python train.py --num_hidden_layers=11 --hidden_size=160 --experts_per_token=2 --d_shared_expert=192 --hidden_act="clamped_swiglu" --normalize_top_k=false --routed_scale=1.41 --balance_bias=true --norm="rmsnorm" --tie_word_embeddings=false --beta1=0.95 --max_grad_norm=0.5 --batch_tokens=[32768, 65536, 98304] --dataset="wikipedia_en"
Below are experts of layer 3 (counted from 0) of a mixture-of-experts language model. Rows are named router (the router's row for the expert), gate (a neuron's input weights, with its number), up (a neuron's input weights, with its number) and show model dimensions 0-159. Each number is 128 + 24 x the weight over its row's rms, rounded and kept within 0 to 255.
After each expert's rows: a language model's description of what the expert responds to. This comes from a sample of Wikipedia text that the model never trained on.

# expert 35
router [151 157 116 168 141  96 119 108 127 149 122 127 109 156 118 136 131 119 124 125 130 136 159 145 152  88 125 103 131 126 173 139 107 130 110 120 137 170 100 119 140 125 112 143 126 120 119 143 113 196  87 128 183 159 151 153 125 100 140 147 151 107 114  74 116 122 104 175 125  75 135 138 105 124 117 123 125 123 138 112 127 169 102 178 127 124 125 118 152 124 167 129 111 111 134 165 189 122 170 118 131 132 141 172 110 133 135 155 170  78 126  95 159 127 156 141 104 130 131  95 115 154  89  86 131 104 134 156 152 112 104 121 153 123 156  73 136 132 172 119 109  92 132 138 122 120 138 131 107 118 117 141  77  68 154 126 136 111 127 132]
gate9 [127  90 140 127  88 111 111 120 117 143 161 155 103 117 152 131 100 133 167 111 163 121 138 103 106 138  96 164 126 135 125 114 113 105 125  95 170 138  94 155 115 150 119 124 114 170 154 122 124 123 146 111 139 151 143 133 120 144 109 145 130  85 142 166 129 124 136 143 115  83 134 138 134 171 146 143 121 109 124 115 160 191  87 109 130 149 131 162 134 117 136 131 108 112 146 116 141 134  90 127 128 114 161 152 115 155 133  93 143 159 135 157 112 141 113 116 135 108 117 135 172  90 132  98 105 142 129 159 137  94  91  85 116 116 150 112  85 146 160 114 212 130 156 163 140 134 122  94  86  87 132 113  58 135  85 147 138 146 147 115]
up9 [128 102 125 153 163  96 126  91 138 139 106 129 121 128 172 118 116  85 101 116 110  93 109 115 131 123  98 149 141 107  83 143  91  63 148 130 112 120 158 118 165 112 143 159 108 152 121 123 107 139 149 137 139 134 153 141  72 154 152 141 134  86 138 130  92  87 154 124 122 156 100 159  79 124 152 133 193  95 118 123 135 141 136 126 123 135 123 130 132 128 126  97 143 153 119 144 111 170 169  91 144  98  94 150 101 119 176 159 133 159 129 119 129 145 134 138 116 121 124 130 149 123 122 146 181 128 178  96 121 124  84 123 115 141 149 190 125 140 133 102 163 129 118 108 161 133 117 142 126 134 165 162 149 107 154 134 134 104 133  85]
It responds to: Pieces after short onset

# expert 13
router [145 150 177 151 131 154 122 142  87 128 136 127 127 148  86 105 113 156 181 143 150 160 145 104 117 132 155 141  90 162 127 111 121 113 127 149 175 196 140 119 123 194 102 179 100 128 123 107  83 125 143 129 149 118 130 137 121  94 122 112 171 129 105 117 127 141 142 184 134 100 144 118 117 162  89 134 105 131 114 179  98 144 119 159 129 124 143 139 159 129 157  83 111  75 137 168 141  92 134 121 123 109  88 102 124 139 176 120 119 115 143 144 163 147 144 167 111 111 121 118 126 101  99 106 130 138 138 135 117 127 158 134 139 131 165 139 159 118 159 151 175 117 149 119 117 148 142 144 127 175 154 127 127 100 127 134 128 105 141 118]
gate6 [111 132 202 146 108 122 161 203 129 139 104 134 126 135 152 128 102 127 144 165 106 133 181  87 144 106 142 171 127  77 138 139 120 163 110  88 157 141 121 134 145 140 176 124 118 145 149 140 141 166 156  89 148 129 165 145 123 132 105 143 116 130 135 102 128  99 120 146 114 144 115 141 116 112  90 109  81 151 100 131  88 141 109  62 108 124 128 125 127 161 120 130 129 147 152 116 136 159  89 138 170 129  89 150 154 138 160 171 107 148 130 124 111 125 148 142 102  90 158 121 113 100 157 157 151 125 152 166 135 132 156 141 132 110 119 117 155  99 167 130  95 169 120 110 133 167 136 104 120 106 125 102 117 135 139 127 135 113 140 143]
up6 [ 92 130 125 162  86 131 151 122 137 169 127 145 126 125 103  86 149 113 145 125  94 125 171 136 131 100 155 124 121 103 153 124 102 159 177 154 113 123 126 142 100 121 113 114 132 113 161 174  98 126 123 158 142 146 124 120 118 152 100 138 153 152 121 135 157 140  90  84 141 134 131 149 164  92  97 111  96  68 125 170 124  95 184 140 164 184 140 139 107 147 157 141 130 123 141 133  91 140 130 173 111  92 114 111 116 171 133 133 141 152 156 128 125 104 119 120 115  60 132  89  96 155  79 126 152 118 147 142 178 120 123 132 136 114 136 110 125 121 134 128 129 147 133 160 132  95 137 149 106  98 132  76 159 121 145 117 107 111 142 121]
It responds to: Name and word endings

# expert 43
router [140 126 165 187 122 140 104 117 108 130 135 113  87 127 112 155 112  79 150 114 121 112 143 122 160  93 122 117 147 116 142 152 141  66 146 134 163 157 141  98 105 136 110 153 158  96 126 128 100 121 104 154 165 138 144 118 176 136 123 140 147 112 166 110 142 130 120 144  86 112 184 123 121 115 112 149 126 113 156 153 129 142  97 175 150 171 137 127 116 133 114 147 146 143  95 114 192 107 158 107 140 122 165 163  98 136 140 127 109 113 120  93 139 146 144 171 108 122 110  85  90 123 143 102 161 124 133 140 130 126 116 143 136 181 155 103 176 119 118 144 156  88  94  98 114  83 129 155 130 134 137 140 123 146 154 109 129 140 164  95]
gate0 [145 104 146 139 142 102 145 109 156 130 104 126 152 157 118 123 110 171 118  79 147 158 146 132 154 117 112 174 147 102 114 145 124  97 142 104 132 135 140 114  91 156 117 107 157 158 106 109 131 138 127 141 137 116  99 147  95 133 123 145 116 112 146 118 113 125 119 148 121  99 150 109 137 177  63 120 166 101 174 116 151 128 137 148 135  77 129 113 143 142 127  84 135 114 134 107 116  88  88 138 106 172 117 162  85  95  84 121 179 139 165 147 105 126  78 151 172 132 132 119 114 183 109 132 115 125 130 181 160 100 131 150 140 146 134 125 119 135 138 111  99 157 134 120 158  90  90 131 142 147 154 121 122 138  71 112 104 144 131 123]
up0 [155 148 115 112  96 122 112 112 158 141  86 144 111  89  93 122 139 158 165  91  88 114 167 129 164 109  77 120 156 132 135 117 118 101 119 164 111 116 111 156 133 131  73 151  74 123 123 117 131 140 146  92 139  87 148 138 101 129 138  88 104 136 126 122 144 110 113 153 107 116 120 167 110 119 118 128 122 103 153 157 126 114 157 158  90 111 115 145 138 113 166  98 108 178 149  91 149 122 136 117 140 138 128 156 130 142 115 153 102 130  94 173  85 120 142 101 150 102 112 184 104 148 133 129 159 125 105 118 145  82 109 136 132  85  95 148 113 139 154 185 110 160 128 162 124 105 123 120 162 137 144 125  85 147 105 145 142 137 142 120]
It responds to: LaTeX and technical pieces

# expert 37
router [117 139 138 143 100 163 111  83 124 125 125 132 119 153 135 139  98  88 131 111 104 141 189 123 137 159 139  93 143 112 117 137 107  99 147 140 132 115 141 114 124 125  99 146 169 105 110 104 135 130 127 113 162 112 125 131 165 124 153 127 178  81 111 140 130 119 129 169 108 132 131 170 115 145 133 154 109 126 147 142 128 138  99 157 146 166 125  89 128 156  48 111 139 134  96 112 169 111 136 121 124 140 153 148 102 104 162 119 150 101 144  95 137 136 125 154 160 157 113  86 103 122 140 103 122 149  74 120 111 140 128 174 142 198 125 125 176  96 159 143 168 134 150 114 118  98 174 144 137 156 137 119 116 155 148 127 111 112 163 111]
gate0 [133 106 127 111 142 127 167 102 147 141 147 124 140  85 153 133 126 141 107 134 115 134 127 140 170 128 109 180 136 132 118 164 132  55 143 119 102 104  82 143 118 154 145 117 149 105 113 151 132 175 103 138 159 100 116 164 101 152 136 192 110 137 143 118 145 140 133 158  93 101 133 145 123 190  90 137 138 128 120 154 116 119  93  93 147  73 110 122 145 116  83  87 156 131  87 130 112  99 125 146 107 127 125 150 112 116  70  96 146 118 181 140 135 112  91 129 132 133 147 125 107 159 113 127 141 114 118 152 139 137 123 159 122 113  89 153 127 130  98 173 119 153 156 121 133 142  80 146 113 127 136 127  99 125  89 130  97 129 108 110]
up0 [112 155 157  74 116 156 155 132 124 138 110 136 135  95 104 144 127  83 162  95 123 117 165 123 154 124  76 115 157 120 109 146 123  95 121 151 116  78 133 165 135  86 116 169 112 120 131 169 136 131 137  97 170  83 121 148 142 138 149 104  96 134 130  89 117 131  99 111 126  76 134 142 105 138 141 116  96 127  97 103  86 116 166 142 117  86 152 119 152  99 162 105 153 125 118 143 140 154 122 156 139 143 138  87 142 133 138 131 134  98  82 197  91 144 176 133 142 117 115 157 117 141 104 143 148 130 118  91 161  80 143 130 135 139 125 121 113 148 137 152 140 146 165 158 116 113 144 167 163 131 146 159 107 124 123 149 114 133 128 123]
It responds to: Second name syllables

# expert 19
router [128 158 117 151 103 140  94 127 149 118 115 133 128  69 134 117 130 108 155 127 143 148 117  63 174  77 121 140  79 147 112 159 129  85 160 114 143 117 106  88 100 110 110 165 118 116 131 112  97 120 113 133 115 124 129 136 170 119 109  84 139 129 104 130  90 113 124 153 127 135 165 121 134 153  95 159  65 160 145 142 145  98 138 152 107 131 177 124 129 178 133 129 139  91 129 153 171 102 133 108 127 142 117 146 110 113 129 124 116 146 167 134 120 142 137 156 113 133  97 105 132 124 157 137 152 146 167 157 151 124 116 137 135 151 118 117 141 106 144 170 110 110 136 127 136 127 123 176  65 172 180 141 132 148 114 115 120 109 174 149]
gate3 [ 85 129 133 117 119  70 117 133 106 128 163 155 167 106 156 153 157 136 149 171 140 123 130 105 127 116 135 134 136 117 156  93 114 130 119 144 146 144 199 124 134 136 105 114 152 127 156 122 197 112 128 121 109 116 115 136 175 111 122  92 111 117 118 137  86 124 171 164 104 154 118 115 132 135 105 121 124 161 130 152 129  83 124 138 110 130 154 166 136 117 123 165 160 164 135 141 160 133 105 111 123 110 122 116  94 161 135 147 141  97 138 138 109 138 120 163 154 131  93 150 126  91 135 126 117 152  72 146 141  90 166 133 130 169 133 137 173 109 115 109 114 121 123 129 116 113 135 155 146 148 164 172 117 109 115 125 163  65 184 132]
up3 [129  99 123 153 142 126 121 138 127 118 109 123 186 146 138 101 128 151 148 147 153 113 171 131  93 134 195 162 140 146 121 137 136 113 127 144 146 118 149 123 143 128 107 133 105 120 112 121 106 155 119 130 143 114 114 115 134  91 112 162 100 137 135 106  74 148  91 133 117 115 127  87 120 144  92  71 104 133 133 165 133 116 102 145 161 108 174 152 136 133 134 141 144  90  94 146 122 145 172 152 141 118 118 156 134 159  85 129 116 121  65 140 116 142 134 168 118 156 129 155 120 127  81 114 118 145 117  82 111 125 118 134 150 135 120 142 107 107 171 163 164 156  79 159 135 160 137 147 102 162 182 139 171 104 114  91 133 139  99 138]
It responds to: Name-internal word pieces

# expert 47
router [107 178 145 158 115 146 116 135 120 148 126 162  96 149  75 124 140 135 151 156 134 135 126  99 145  81 119 155 120 145 172 162 100 123 125 149 161 141  75 153  86 137 119 157 139 148 171 131 105 138  99 178 148 109 176 107 133 149 139 148 114 152 134 122 120 119 109  74 106  96 134 123 131 117  92 124  94 117 140 161 116 124 104 148 124 137 149 131  90 153 166 142 114 133 130 133 155 129 129 113 122 137 125 149  77 158 163 111 130 141 157 102 118 155 205 142 126 124 117 115 122 105 128 123 146 151 133 149 149  92 104 156 131 138 160  96 127 137 106 154 149  91  95 120 126 129 165 123 144 152 195 132 152  90 154 113 134 102 141 134]
gate6 [129 112 157 134 116 150 134 170  75 122 108 111  92 196  99 147 121 117 155 152  89 149 159 101 162 135 122 160 120 119 114 135 125 173 111  78 139 122 125 122 153 181 158  84 138 143 159 110 147 180 188  89 141 137 134 144 138 148 167 153 128 103 126 132 129 128 148 142  88 111 119 134 151 141 115 136  84 143 154 115 122 106 129 112 136 109 105 151  91 144 104 159 101 104 128 122 109 142 106 157 134 148  93 129 157 151 139 152 118  96 103 102 122 167 105 188 120 123 116 152 104 119 123 124 140 171 131 130 136 115 120 123 123 112 135 161 140 102 145 105 105 161  80 108 150 129 125 101 171 108 134 109 148 134 115 101 137  91 135 144]
up6 [ 76 154 139 108  95 106 152 101 127 121 113 156 100 115 114 143  86 150 143 139 102 104 130 130 139 106 129  94 124 138 162 146 134 143 143 152 122  82 134 175 108  86  73 106  95 103  95 162 126 145 114 141 124 158 146  98 123 174 139 162 161 136 114 118 126 139 134 114 143 124 128 160 145 157 108 130 122 121 136 149 127 108 139 138 155 160 149 127  99 206 150 145 141 141 110 170 112 136 112 166 133  99 122 118 102 133 152 158 157 136 159 156 148 155 126 117 112 134 163  82 121 196 140 144 140 123 135 149 158  98 109 153 100 117 135 105  89 120 142 171 108 145 160 168 133 110 112 141 131 152 157  83 160 152 121 140 123 124 139 104]
It responds to: Mid-word and suffix pieces